config.yaml
balance_bias: false
norm: "rmsnorm"
tie_embeddings: "early"
Below are experts of layer 7 (counted from 0) of a mixture-of-experts language model. Rows are named router (the router's row for the expert), up (a neuron's input weights, with its number), down (a neuron's output weights, with its number) and show model dimensions 0-127. Each number is 128 + 32 x the weight over its row's rms, rounded and kept within 0 to 255. Numbers have three digits each.
After each expert's rows: a language model's description of what the expert responds to; "mostly gets" lists some tokens that are sent to it at least half of the time. This comes from a sample of Wikipedia text that the model never trained on.

# expert 27
router:122075125057090103096158098092098145152142121083146127119117093168123114156170111166131104166100148101123078121116095062177085133092096183162109127141100115126095097163070157115171094126190089072140143184144189128199181164168129119087105146114157137148159142113127140071149116148144174097096093191167129173097071102122110101116122103165138103131180165160153092120161105147096141126095
up3:119132086119086137112115177229107132114135136162075126126148109102100098130190151127139091123102143144122134144124150109193154173146214106112141087161097128149116129095110115155094113169130103151113114147112123076125208127088054099128170089140114140104135077094111120112182124142114185192124058121120112116119170139121152165126153104101205209128150118140105086071149118137168123174123
down3:129149148118125077105114146161114073162166131182103176177104109087146144088129119127167164130076139138138114140125099132110098073142159106146101142111189181132175129148151091233114038100153187135050143095145151107153146144062138064106121134111092112115167146104111082080127113065172124132121124138176098117117167133152083141135118099126138101132165149096170084103113153144089076132148
up4:096125134153105145168080117079134210144165147159106130169103078107151187109147120119129094112128124219115167188107082142136100122121156170110142138119097097125129118165061179139104139109122108102149107088138119134165113142144084132108102044092165156117101067124125150081135119067093115099100130048165043166130093069101113115130176175120121095141150180124108133083139102123145125131137
down4:160156136118131133154148130140125181078131102064174145133118108135136135086147094117122121170086201109125118122068123130105096061151140131049105196105104079181164065097146120103154128128190155089128060117137140108122120034132134124199156090129126099130114138124120144095198180108120116119093158164126134140160033091150128169117117144121139148120139132092088115149110122192121150146116
up5:169133121136163120114109172152092130104101069119159138123115118136108168155134173158147124120186137141088084128047139172121126114182149113165168232115173091157136066121102159130128142174141094146123134090224094109127140174165098142128178168124141122121189106141090126116130072092033102118123168115127074121133120098128094088120124194150112096140092134122135168096108116161093147123140
down5:116128104138134148160181094181124108156094105128123154175111116077129103155147121151095145096170140133140207179154148105104112102141094182112175119127143197111129132140195154155144149178079135145121144103181121177182120086186120103164101174116152117116146166104151159111166232107100118140117102067105107090142144135106063147105150095038115155193116115154106115106111109103146116108124
Description: Month names in dates (February, May, April) and the month-like or first fragments of surnames after a given name, e.g. March-and, Bru-baker.
mostly gets: " January", " May", " March", " April", " June", " February"

# expert 22
router:119064159082156110084140083063147174142150138109117188113139123149166146191174115080110136154172130096154104170118130149147108081152125153135117111083111140083105164097089089151147054068172123163183152152178133152146104068130046103114126142112104143084187097156108086136157087077158081136156146121161138160123120128139131098145115151189123115131149083112174112174135098123155168168105
up2:158109190151162113116081134151134103130045105136135141192084096102083092146123115084172148125211147136133104121166082156144126135085188132154147073109078160117072104087173166106118135125190160161138099115106196139127146091060150124103087143112123123179096091158151132171076136129083104119128132175088118122125146106117151175150140161106122150099133179117112169131148066172109078113106
down2:062146089143095163132120160136114151116171104120132139130137121179120136086117111222136137132098087105157097166133114156109131158133097095123103130103118106098126072115151119123158158138103122120042140162146151092145093133081120159099091141121103179153103104096103134175144110148153088136192130117123126175063111092149143064187142137095193177112188182117127096152149134147205164185055
up3:167139064169136115083103147139165136071107117127123105094183147052100128127097169138129136136159180110095171155077103086129148182155079137167160113098070124199153121121090114142134167122104134192131090081128150131130136116119096130089158141146128077190136109117101155066101131118160124124061154170148124106112165133130093176200099134164094105105131108145062121120121163154171066163162
down3:149118133170099126174093139063118132164103155047122154107119136093127119117181146117213156136144168135152094110142109134098142166161142155118118153157093133144124175102125081078113143154152084096181154091128145094145075115102146154185139137117199161109101128112136146098180120147113143163135171147081144107159125090157082113200118124125076181130044142120093181114135181152148134134209
up4:128115116104084196099118059134156131187124139166150101084129182167143157101119139093125103077143146156105185121104146131153140149081099171128138163124178101136105148091141066120084122128144103062055123155146104104104094164149163173152129087129130090159183106114136119077072076110131128147133091135143127130126150123112191163163133084094080111106088076171167119130102213080124171114106
down4:134156112172137136118140099092151109104105097132110144175177103191101117134121115115145105103125140124095124124122150159132120180103125179126118166179117157141162122094153146113082213106076077105189092102129128169070134079088159131033110137162110116128077102154110125110124115125085135150127110104141131161132090100116138206164107076138142098112118214081095065145174114203125131144184
Description: Four-digit years after "In" or a date, especially 2000s, plus closing parentheses and place names in tables, as in "On 1 May 2009".
mostly gets: " However", " 2008", " 2007", " 2009", " 2013", " 2012"

# expert 26
router:095127100148122111143123193099137125145121171139133134145168165128095088100114154090090132110112168089094116052095098125156086170086169174101087114096171125068140112120109153078099127187088142113109103054147182115131105139178119069160130133134146114128141189183190067145127141139094063102125103195134095182136103098114128134062122114082096157145103123099092131123172147118146155080150
up2:050095100146126110142139161099146161125142150154128146133061147111112126145156161169065182146117084104117037140148167112170147140118118044135102133127109148122142137083155126134086118126132080120070127131156161126132112095084139134091196103111150104110117089121155131093178161153107120085131145117062144075063117164113116138103070123128136127171150106144189039149114116189170144079129
down2:151158158108180198095144164104152095133151116105153161151101124160110082119135124110090090157146130155138132080160120067087111064183118022112058143111108101096116131137162098184128071102110157057102150144111125087178132113116119117116176136127178108132112088185104137138193128139142129087133104127099170112101098149121111122061112144121117187100095164114186185149172137114127111124128
up3:089121101152126119108123080147097128106107096152208152187170104149069161109108144173117158149143210115155125111112115109142125143082154126067189128176179133135108150099164192145166142087098101133154165056130175128123157159129115063194155098121096178093063122137149095114131063080116111118098113092104130146136058118109128112101110075114139104086097108122132115099120178128112101162109
down3:095079107159162126149131127134092114113116123112112166116096137106140125116159161078063093193130182095115142063119171154107153163150124091093162135080141068176141040196145156162094128153154137139197138075142108126132144137121130183153115124147128057114130168141137114069101136106157143155142154150097107129121075105199200114120173089072143150086093107159132101154114097161139112119169
up4:146110088081107115179153152150093125187114114089198131144122172070120103124088162164093130104133075130055129110076100120170137169119121138184140123106150096122109104117153094142188116082104124126111193152110156105128141097113120091134177074125183100118133121159071138181133164149155146196105140129066141129125194120110169154173192106133109079098079132091150147098095117127106186164137
down4:125167066138111142097128129082091188179083147118157156116125155190124077161133134127085153131191083151092066118147127059138122123159151176154134149203118152123171088154129096167093147165164123134101098217119122181120137155135092034126076114143117179083182126141149102109108108138138126148101171121158113147124105134143092109181118106150089125123081122111072122089143168110154125112119
Description: Bulleted infobox and list field labels and the dashes starting them, such as Genus, Binomial, Phylum, Spouse, Status, Preceded by.
mostly gets: " Animalia", " Clade", " Binomial", " Genus", "Scientific", " Phylum"

# expert 15
router:126115095150083154111160054151149107073151114139092085124125152089101139150089137172108125174108163116194155116135157086107129193186144128120149177091140141096122100131164172083163091174122148101149138088103162102144086112121144195147133123127147125096122162165136142191136129107097167129122151126154081175139168149125085113078192102094148157116107152093225169064124141119087094073127
up3:134150129167114214130155128154185175083108121143140121158139151128172167104140175203125085170115100081179139116077129131122116141113119080119135097150158122070110143179099093104139161110152107099137152118191149133102226106107101197132103077161139139132117123100212147134141127113153163092083119173142135180110107098150130052099150163163121094155138156131125121105136201103117163137119
down3:130111158106084146150101129083193142122174181128096116119110161100091122075159141179095170156133053153081110084090159146105101114142107125189154184123131188143132113037127108162150125136111142141153121077138135140109175118094098084078132086120155121130133194154131160202140136099133117153177134155158143140169131082167111137113193180149125111126128099096156166074165114127102069124164
up4:090147155108114102069149101109159056109119120134134130195115145161142162143108056112134106156158138104120143142163160098101151099103137104087178156151124054084204140141134144124134126155170153086079092093094141138107144057116115140166091082124120122207102105116122103114144130091121101119123154111183087196130136162121134161130093092183190176086121127158105102123185177174108125076123
down4:151176153101108159144082125074101056183163114141163068117131145133063096092085121181149137158053139139090069148092140069115174114075108189097182098168140129060087155121138143104116107186110146136094106100147149113139165090124123114137172098157132172185091111148142094174153147113176130127089131114140141140119095149103145116137116154151128093148195153148094130068149083144129116151159
up5:101131165136097161136107096124178133126160121127127133112162086077081178163054119161096172102105112102062156152196112151103150172187153071099124069135151198131133134142145181094168116128125085141130176105150124168168152138136189125107143120096179083084081119075116147102118080129153089144130115145146137073127095110127081163059137106094140147087143084107127168097113110105133080083128
down5:117191169106111145087159107090127158139147126226115129115149129168101160107114140104067144134108125130161142166184112118113063139165068093129128135093134149089146108125110138146167138181130140198155090090085162085115176167060169141092129120131171179134114103174174110123048115128112112139165097144109144109094098186150131104128120129152103159189130084114147137164135183179138183102094
Description: First fragments of words split into pieces, usually consonant clusters like Sl, st, cl, th, Br, often at a line or quote start.
mostly gets: " st", " dis", " th", " app", " sl", " bl"

# expert 24
router:180066153100085163139141120132113114110118159114134147088140165110150126180111117123098167144077079154092084087088081099134143092139108146126155117092102083106158157142153071093062084111116165135169099112124116168138095172100110151156097097158172121133097143168045113157107115087093118157158182162148104062082134153154098172131141127099175076129110067119124155186201093144141107139166
up2:165141162150125115101132145116119052106145152095158118105126113206122155158059172174119107166183139123105167165144099141066056095154137150133189138082070124124118167157136148141117126065078078163174137113145109134121139142082125176082123112129052152137109136098115182086139074106163083054129113134125122151104139110116090176106143155117141201111161130175141105134168139104094126149131
down2:097125166156111154130131125123074157186109094139141159167115153114065146097151182097198165126080111137127072164106159114184106101174143123148126097129135126118110158107155100174128103125126110117158118148157110146056134142091118094135181153134127097211147151132206062114110119118145073086089135075155117053084104122173182155109123134155081116100144140152172126102180185121142171142108
up3:149202098131153165132131127127169109199187091131131096141194109148119144126150145077104104133103126111132126135133186073123106168139019101172096161191161128175200092126132113098157125168114117130149104104091148103149134134095173169136142158134112121109161136174110130108180142144098099145137105150167095118078099086118112131122121097083127137143080120099184108085220152143149093102172
down3:113103070133097077126143143189103154094087099161132092073075119122110085109129128156128071129124100118066074154123117147097127106107182112118073128160124160104169143114142149138121122099104126066113177132153189139120186112125091143137146139174090209074140116157090144138103091112099183173139127133148113142147157169169104171127104122178072111148144148202081161128087112107092147200157
up4:108113155091073192160115143162206170184134137124141143133125102135203137121123113128125067112101135172095101151149101151124101093147109144079141091089200072157051199149075092126125132158102101137099130057143144136133132108160145165138106136087086126171085103170163128133179099090095151119123141162118095140117136133082110078080131197149121174129118091147144153161083130134172134158117
down4:077150100104144109125117102164081116097084129124145146139089138158106159151146140130069155126206137129128200138137087074165125106110151095113108177158114142078096078119132159091068097116143123120189157174161181096104180122139086147142149172140122113069108180099175139112124074125144174195162180150113107115201149151151144183175057108129126089099124142152134165117097137160114110115152
Description: Space-prefixed small numbers in sports or results tables after pipes, dashes or semicolons, like win–loss records 8–2 and goal tallies.
mostly gets: " 0", " 1", " 3", " 6", " 2", " 4"

# expert 28
router:063143052117123120111175112160131117128090080134147126149171148175152123136075120120158100079152102153197162102115172148156106135078162124122125113116127152149163125133169071138108171164111065117146115080113149086134139123120152164132101174177191118139164139126116194077112101066134124111160136104095088191160135165153096180118127124159076180148116152137129118160065129159084186157074
up8:137121188176084125122071143132153155147148084125135136115112070105130115108135146154131062059075142118120145199145071143101110136135126130073085119109110101068168070130115168162142093089130114148116141137126125102110161069134095116226130109152109046172145118143194129103155082138088142099099169136157136134147106092138073146171089095132108130140164066138110126076091157091147102139151
down8:119120160111083120154194035126128082114130125133127166194101122123175080173165135085167108100138146134155137130130136155049141166067138137136172147070122131075135138113125199149143115092120155131158136200184141132113103109112120126131143142167138158157111109130143082143113156127139144053074126160129130133106158120133082154090104162140129103155114122174076152053117173104111095200185
up9:140074112113153184073188131092156135150174116146113156123084131148167196098127131162180190161119179138149144090127110091180135067122082134137172114152159168118134121132121096157134090187121176111123154133086124130086041076123121112202067157088115068130158130148122103102120115104104102145129142123177091148129173097131116172113108107112142162179101176123108125107077107193119146141112
down9:156062125095130129145102124142204109208138115153160124126150128137131110161117136158092110105166136123166174098146123150146099172136146093166101128143187138141171122185170099125098129141129115168176117066075081055139061093083116128107109150175098154079118168136091128135105127169151121131093165113158132169134150160182077176156151124094066171082097115107127120099123109136217147162114
up10:156138074103143092143126085050132118101133127123132106118119088130084087133165066053171119149121089119120139083170105174163107087163094101123124138124093097151125144068087142112107131174102143170148095090108208165159116101092114165107121115119123112137066118193146145106152074104114157096125138187112125098081163102119140187065135129093097132091154111107192169141169141087105119085176
down10:145095111126123145154106186095148188046141116178213155125112160111136121096185139145134047057145133135105093123086146129164130124134113104144097111078125119181127089098098134124066139128117120144167096089069107120041087175104129125083089129147128127171174127155127100158131111159126117105102083102086152127121126109152154145101107045113197149127162074096156155122133099093124131097127
Description: Abstract or general nouns after an article, adjective or possessive, such as evidence, idea, ways, rates, amounts, communication.
mostly gets: " evidence", " idea", " experience", " relationship", " custom", " application"

# expert 18
router:172166100185123115147130103137106122089185132139162088115125099059096117128144106137135136127109162184179165148148150071087139177158120129113103128102158120080143125169087164142140094095127112067149056212075103114092145114116091078117107124103167151187133120153160089119169136127077161133082158160148160087148173137145062165064160099122084153161103129132089162093171129120137141162103
up0:097125091113134093164101177132174116114105143112139072134064176107141183170154125130145090123119133182136139087122138144088156090137104129074126170112082101091181151095118033192116101066157125126134116153088122102146127099167145119204106146093083166140127102093119124188116163061144106120160072197105119102113115126118139142169163167060123141101192159167112119107136148139109142141124
down0:117091143152105110099086164087122135145147159101164093129112190118070213101083149103150130163161145205125123116080134144119095152097147120094100115125118100103147132114128129077156140093134040094164115124138098110122126147157171089109058071115141141193177081106137099167197107187140119119073109175111160095098103141201111146112129121115106175128114137116086100085106089164132097159136
up1:078175175116106127136097104118136107189126134053146108147121134074151163139123097133159111146160116129159134134116130145156090132135087085109128151110120110160161095039108114121132159113100060129104161166054106111032169137122101121116163138165196106150111093098088114103112127145120127177163095128035117084142181070135170092075110162144154104127149081151097114087140142103132127115170
down1:092095129063087172149130087104118101168138178133148118108105132105167101135090154115156179174099141121143152095128134118112090083125142085118169195074112127130180093036140120105099149175138125141179141120124160096127109123118075128135102092079116112095092137124139167155121147166096125160124080075102079115150182148175110168083083133141027131101133110176101146158147122153133075116189
up2:134157103106154125126165088132161155154142088131142104143132115066122132127129100068158160121109166148156092082109123089131103141178081137124124183153130138100130180177153091162145103085127158154038166138124063072154166099104162125137161102166091230124082110174132165103139076121152098149113097144133176138141183115091098104069153118080124158074131157143143171147158092146133119193133
down2:197121128165105168182072164081148096143128141127099117087142153165108138181060129121184105142160108155055139122123188126170101157088173144104097182139091118128145147156112126176097080133134125105127112154170115133142115126148093117124122149125101173080131136168097161136044183113096081092127166102098186121138135088132086217088117091174136143129097098132125172089130091102150154135094
Description: Opening stems of longer Latinate words after articles or prepositions, e.g. aut(omaker), ext(radited), dec(isive), Prot(estant), ec(onometrics).
mostly gets: " ext", " aut", " anim", " techn", " med", " ill"

# expert 8
router:126193169186090126092114161069167150137103092103125136149078132135058128147117199150134104152139083151140184090167075113152187194183094128143163077155149102149122086100156143150098112167140064149066185157104145152073097109103177105103138098088129092136148130123096110155071183136114118160111131148137139170111151100071160119121124148134141121098111097125119182119085127116128094078140
up2:137115137117138120162154143182119202123146188113110106108112109137127154106151068133156068136138139152170115120129079157139099088084093106120099159148125153126120102195085115151123177164163103056135140096106155135120170148143176085152139194145132203094100102161072105128090131111091190126095106146173108127079140103167198108208135074128142140102099112140088055128103140116148133090109
down2:103163134081110085078093134129131127165160112157105189131105105162172133100150195132129066126144130144155115130140153130077168120173113164120149137111139168155139147139136175108066073121099141148120109174191062097114163126105148138085186070112081060095186125123194118099170114122189112107161165109122142115175091135103131146124063163169184112117143140132173101124124132082141188155133
up3:113167140135132143167136161062138172100130127177112138152172133143139102127138139077192111122144069108127165134168125140113156121123110033151143151201142105126157130115118105220154143120131130146151149126105087126129118163133146099180138122166137138182130136131153173198159083156157061190160140165145116174169090137099166123148122103081126093141153134117203097126108175070067121084096
down3:154119101116111113145115079118110212121124138133158096123131136168123111202167118182109111192144133136072194119155103128119063128103151094088210089118170132089194140119152111179169088091150138122132099113141144099127115114095137095135156099132114137128177124070213133163106141121066111157126179136080128156106128097117154097164113159135122167193210110139095105134115099164116143170130
up4:149100112106136087114086151157161144124151156110129071161139149094113110096130077118177085053102126135135107190076122154155121102053131057112151171082108146164096103136089091130149116171099143179160179105131115129103149151136130111158149118160118123179139141137139125148096111083220089102120125150151164109152177177128131148197096101120123116145119082079128154151189179150158063183112
down4:125122109155169135176104101070110164104112139080141159048140132105125183099100129142185190168110149101091150190195054178152147129149138110156113128158153141152149113153110112152130121169165163084190124124127097144110105092144090142101158136107149101170147148101165173155151192108129128127114122144137076126088129141137140087214118173167159136098141137135129137191100057182099128153173
Description: Prepositions following a verb or noun and leading into a noun phrase, such as in, of, at, during, between, from.
mostly gets: " during", " During", " between", " in", " at", " within"

# expert 1
router:155114094103118113105199100121142092183087138112056140105098151084129071157141170111119124127106105089070101128103132063099151176087091110137183123188151110131127091110103122089171143101137135117178076091125179167193157118159076147134131066098141113112166144133111122091155142195151075129092162102088098092141141087117087107105188084128141107136159144130125097088189132170096111120122
up3:101097115094132075092128137194129089110182175095167159135107158094142113115143137136115116134120172101122067120105096150092131144129132152128132110197172129161081154075139097157131111109124152157126158095096100142096202156087154109103150161154130152123132129077110135168119119075161109200158071126134140117151133114112155203122166111106211180088098138169152160160220173150163120159094
down3:144120148099135161130140040092143142158153078144156155158084092169104172187146082120166105168132128179114140087108109178060083070126134121155099183110111129168135113200093158093147131114117097118158163134086145108134154102086099144161120136116112158126070096150088143120090103137111147127170149083110097101167115126113111104222107093156092184114137126128106162139122113114209159184156
up4:060142132156136170127155106113114134144113149158061155107127096127166164091159219093129125123135143146117134140165156075158190085153135161128154101161157123123136057122159154078178110129112067120184156145047150126168108173089100134181097049118125119105188141123137096090091109123178105095154100185119092143133096120114115120122121134144101152155166134058146125180123122157102187138128
down4:129115151073153140118165141130114091157120154182103090132124093143113104134255124140141119111150141138079134154154140173119117141145059133149200112063132128134119093168098128139139138125195137165101138101135185102146074104059131138112144132105142139128124164185132127180113123117118091075047107116116144124145134090105154155191120114130149134118156079115100130072105065129118058134142
up5:134105138157126106128101140104204235131103202097151101122175106088136163123138118017161159130133136151154104133119074164105129092142063097125165151112134122150110107127117100132144139177143138144136152105085071084139122082119046109171169135120109177121121150090089111105122136119149140148102168116114134097140120169132173186151128175188198123097167110147133085134134107149141158143167
down5:114089164123128194130091104076135095119180119144123153177133119180124058092100142067140047139122107091127165168179189177179113171124094143137085103158130090130169150135113124161099177126137186161135112092049143100116172118148150169129130161154140107111055154130089092168094095113133129089099179119125128100109159172157109134120138051179134112110142112149136112110103144114158172120094
Description: Opening pieces of personal or place names after a table bar, comma or "by", such as Ira, John, San, Gigi.
mostly gets: " Socorro", "San", " Fred", " San", " Jes", " Nan"

# expert 17
router:046178152099207122159156159117166112110055094158106129186126115145122143087172125127147118155115145149181139129147180163127093109132155120094199178133083122134141171155161071138174121146118151109114123075146127164114138138116111143149129142118125122133127110076151156066130070091127124164156164120113091160177134104117111132119058099157068127139173110183094104146062150140150163178062
up2:141075151149100093094128160118094117120113118183110152149166083156104135072121127160095092133131131156143152184112053156138148111180164145144101145161095117110105137175106165126118134149103112134102074159155108150114135091102203064072087152230134123138138164100097121104079171095143168164114072112084132128097087128085199125094141165171125118159139125147138146118081106086190084142143
down2:135183139176115126111110147101109156192118100114069148118138140070168170162135184160157111107129106162088089130120197143169099062103125105124134103087091112129082144139164147138134139077159123146142109157159117209173147102127148167185122124130183133091138169142199117091186071157118149099136119164112105133104140120131147146060111186163122140084137121106149184125042138147108090118101
up3:147170101112114126128121085120093098106118086132137154140099151071107130088122140174098131122070094122171123140063118114174195139102090130110135176091160155081154206143160143185117183137123114139128117142152091140137112175172180145117135117130153134079076126184198167106143166130093092164180103165116156112110150045077135114137139135081117108116151149116196152119098127114137091154046
down3:149123148077188097106194151103112096112092119168106111102138164112147135126060114132124125109190137134091156133144109078143125162079140098102197169078074108142139138093136141128165107155147106112132142139082105098083144178118098128143113138104138072105144136101145111133100152172079235196159191107163141136060137116090106155096158110171134133123135057097193085138158137145140147113159
up4:120141065160071090090131109112146160116183092078158126111164138120076080132189165126090165116110143146149154156156121115137093165121133120120152156131177142097170123136070123083126114113107140142107172159150127104196138127096107173117143149181178143156113102125141096141115137141045055157186173092118129199116169125077108171116139141090141092107156181136136097062077137150120062128103
down4:091091111118152156113153138092106112096087214130142113103081156082126106109165126195158084121155145167113154150120127101158155148122113131096131151115088123110088167106151124131110096184178117135097058117126128071070119083201139104155122064161131084158133131091101175184203155155127137132139103040151161116142150075113098120128162090091124044161123165110132143115155118108117135098132
Description: Head nouns ending a name or title phrase, like president, University, region, Assembly, County, and place names such as Carolina, States.
mostly gets: " president", " footballer", " President", " Minister", " professor", " chairman"

# expert 20
router:101067135144111147136061162156143184080097141153172112110068105056145099141105141139146154130126157130093143181159112154142113153172127096134150128173072135117092128074109104109191158079115161124099099091071110094116092189145164195159070113158099107106091118087097160155082115121108144130116063127153151090110096113149139103165076088075149126106158128113152075101094123099071106109152
up3:139199096096148127102230141161166127132154161091174122157136126126129127128172142146160115139130100123057094162096102149154139145083159151126144101167168124093090146145097125068108121122169160071072142153096121164161142148107066105161128195078143124114094130163146064070139139167147069103137108113117079148143088095141129083174144132120186145174125142108174132070102147100071152120141
down3:153111094120061184182099126091137142113149154119121081142140087103091127132018135076105110115191097158113144127131115163128106121153110131109075154108105129189077222065119157192107128106114117148119090083118091083125138155202115125083099122148093125141148110157122192182148121145141097148135129141090129163134117209108105126117121123145164148147178158172100145158112128128141153142173
up4:070157141183061142124078081156177077119112163156138126171153138187137096106162114116175111162099136147134186127139184161156144169097116141130125145157074137134110149154136100143087113177205151136175192126172141104094158134098156109114143146147131125120121148150163089143120189076137128114164108138063144186108157116117192124068159157078171129171105134166152122114133101144109060123079
down4:178123132107127171113056096168105153125073139112082123150158149153147118085134093117141112110203128121141134174096135089157127142134122228121097154106107064158140148107154088151148161116123105170139187161102122125096091162106139117147118131157143055153194147117087142115108050131167135079142126159145104086140141159195092079135077141204122104141178135129150100159156135136144188127098
up5:159121148129135095105139155052119134087109122090221173140102103121123139122172130150168147142101147132059142167077094132159092140083122123132127109110127130108097122198132139143148129169120110095107133102148129187109083159136102133197171165128172154152076080074124091092149042144071123094138105164088167187115073094129120121130148121113085105149135152147062160117142111119085073083115
down5:174211090146197154120110110173112103066128141171077050083071087103119094161123145081167100157128149124149124127129138140133124132120102143111129162094107143225105136117141091143125128082107157135125051118103134160105124116137127082104116108111120147170116082164123120149125213137132157167169115069081171106124132086121091099163174088201109116111144149096164123171142140125154137158108
Description: Opening brackets and quotes and joining hyphens or dashes inside names and tables, such as ( before a country, Evans-Pritchard, Al-Gamel, ==.
mostly gets: " \"", " '", " “", " [", " (", "["

# expert 25
router:122111091140090160159152143176120096072141138126144125100167076112171129186140124119165087169172106155117132156140154104108150172161144145124167136120129133110148076088199187166128206125120087160096088104205079061145103149097136125127120075153125148096170182206135098152138128157163110075146100146109167060117116126120130137110193178140118128151068157139109145113105143141135176158110
up0:121119137082080139120127138115114139172150062117100113163187110125130195148158072097111155127134056110162144110151128116151125127157118162120147093121123118145150170160194180096110114140083138164075165117108135119135132135169162168128108139096103129157163104132128148158105095162097159029134114136080139075151150163078189128082078118084144113140123106096113116186151221092086164160178
down0:124119078135126129177136157099225150055140117117172078141172150102141115111132105143132138085115102125152127126152171138174120169160146121164147094073075122133167164159142226072097103088126121138126150074124185143190106110127132173127128153106123176096155113114139141120100085130049163131152085160156095100137159088045120145123122131161129122117105078119099107157129072066130132122154
up1:132183133116059096076162183176144111153113122122186155126128090120163145088110156205060135139124154135138115142090094096154158039122145112170114107148108159101155120102129100114128114128059133101184139112061115140097095147050129052057117139149173149160130088118131123119148127129093162120200103109178087164141097122109161157138112119101109150120168110116123154114103150180092150107143
down1:091068128120114084117131147161060197131174103144101120097092118163115133144115123173114126142143106193089130129103082110163131133130082122185153073140117119088160163123072200110185170119141126168107137128105111104110151093114139041132176092142177083115168071148141130146118141090142127104133116160135095163135160084169089040074054130096131131128109132131138102149115170113099143083152
up2:110082159085117161122103145141114184099135127105102155117104120112148065139131177074205102114156171189209124163114126118106114142155140095155149132174133140164140107037139130079161114123103145107120159161145101087132129143092154188139136128084068093133131134069205154178135148137102127108105111147166069098110158137165123089109162140173135083095114134177113145188061104137095131152144
down2:148153078167151134122078104150130081142067058150087164168101111102099129130141084116145114143170146189109070112151095159084098146118114172127075128129089102178151112114143146085136130059086126130147113088180145131165195118093138087139190170100104145088112090101155078193161117114158119146154159134112186084139149173111153122096145119105124115106138180116117155130152085114102188058108
Description: Short opening syllables of longer words, often verbs after "to", such as ra(ise), pre, exc, inc(orporates), sub(ordinate).
mostly gets: " pre", " exc", " ra", " inv", " su", " pos"

# expert 19
router:105197123165096110056150064095130109058103157154100108118136127133159104120138065184133133113106174159130109079162143150083081123091169148132120132142163126161087127145160112167138199120085068076091115103150086142134124124118168087128149135128197123172109149194160175155147110149107101160084095108132091111166092137140120098099109117107101113167105161182154137117211129136083154150093
up0:113125117151137103163119111138109189123110152156201111140113152187102114110086148090164099087108131092134165168065086075130149192155077151073119121120156133181086131150144142118128101116108123129144122097119100081170132111087079147148072185124157176142082094123109170123166204085152058172143121128109176160132189141133144108218120134128125125072083151149092151124123137154113100096122
down0:119128136110099164113139100107126179141099112079160150128095160097142139113083138116132119084108153064161135140099214119159131173114145178107172162127172097106161101138149171115112107161118092123135062089119122157140161224127098110202173172161106129170193140171097092141151165141147152160113129146138153125158150165043104159149139145087113149115121102104093082066153151169141108097071
up1:135122098123078190124136085113105183157123127075085126113096125062139147105083094108160135144104075150106126141114118117107146140183159164125095120191133128120148096149197105135119121090163125113148067159061138137160146085174157168102179084158161144170081118100115128167110158119125141126155140147166164192170101117087112156194105119107146164160057130030093158127160115159126136092136
down1:094149113175172097124190169124100193183086138132106122119040071053167156089116145088119121141135101120172122129106138150109120097134125191125146112111123190111097154121113141108144146077103124120130128209113148110117187125097147169153112090124176136149096095091138203142112060140147121101100138118106154097102115186198132206154137170147111081138074104134154115106141126133099133116125
up2:118207152159093159123147105107096084181144141150153150139194117142149139156222060119154151129119079138101170109171160130109153102143109137174129156119125144112139140086092090136061154128128107125169152155058138096174122071159149104123165116157136099113168091125146139073129153135158104111134162117149194113098186105134206055194109112148128118163120095102133111131162150085170136154120
down2:164128163138096115157111156131063087132116164147164082120196196077131137154103081121108093142147118140131171125140149137082120146115139119124052107079120127142147143097113103146143098152152151133170131182148057098153106050100159124082090167119132129109126137085123143089133141092139183139110139139096107087136163103179147088098209145153069147146168088099204186118172102142094123083139
Description: Starts of nouns for places, roads, buildings and landforms after "the", as in Boulevard, ridge, Strip, minaret, railway, bridge.
mostly gets: " sq", " bus", " sea", " railway", "sq", " mountain"

# expert 13
router:128191143167156128125183134099082093121163139141122103160157106126102144140132146091122089088149085146178148071125160184120122103149135102111115052146155117162182104154104082152094135118162107088072106088079155149099187086105167150191083139124116169128105137154154161082123139080137159156106124083065105139152081141162126120160097166145059184145108088120103161185151093084161117148095
up3:159069096147111138115104097095233144135128133100095163084158139167132138144077153120106124034174111189082138168098117142141122111076132118122103123120165133087108150104118162118178156121103141169180152123138124105151080121071131124144173176133119115126083158036119132083213143162100155133123054138191148119157139142092138116083137103106131088147098094137108117127131156121184122134135
down3:143146138128108111137086112131135164097144137169125123156096123083054091159071074129168114160096173112130071149151105126163113171129141160152154161086159195107106088105138181163125127153209154103197111111125121153125152179130141134122162099139144120176160097221138120134083070100128137091097127179154152093109131163120114115220118140105212120155117125162093117113096155129114123130082
up4:085084080186122095149083148169145124119126117094164121150095128070129113148097125127168090173085139127208149074151120138093122186191091112135086096121164097115114159137128108192120126101122171129110150091143173133182155110122076165140091109187163145077132161147146145088144111134077084152176159141168156186130120156129113083164096135121162071109094150115179077137169147083119125102173
down4:144147087154177109119126115142088106109156120099108113134084142178150162152124083152139183124128093151095136080165168165118106163139153094185113134093156153144132168127088082139151110117136124181129193074171125148151152113133149117064108102115144150127085114050096187113140104094115144171113144056117104156173179095111066064157175122131208096135101178084141166144173132154103168108125
up5:132147114119151155080135101070121140192121130169098129066154165159136144107145152101084158161132153155048150148070050142101132139164160101164162157102112092128162086122126137151145104088173199069142148144132092077107133106166121103142141093084113121086105125115159150120159112174176120112148172119086117113206139114140134062189099131069136136102165121136081164104170152123112125187105
down5:112128131164144145029119121064180090095146147118152114110099173162142149120139088135127162152146139145084146113141121134090137123102147082149129125099144118183121133118114129160178102138071141139193114137116103153205148063155077128125133154118178020090135071132096157154149123198088158138136094099115137103163092102136120136176063157163172153091165185124097097143142154113147147151149
Description: Word-final suffixes like -ing, -al, -ical, -ive completing adjectives or sport nouns, as in weightlifting, cultural, political.
mostly gets: "ological", "weight", " sports", " cultural", "ional", " political"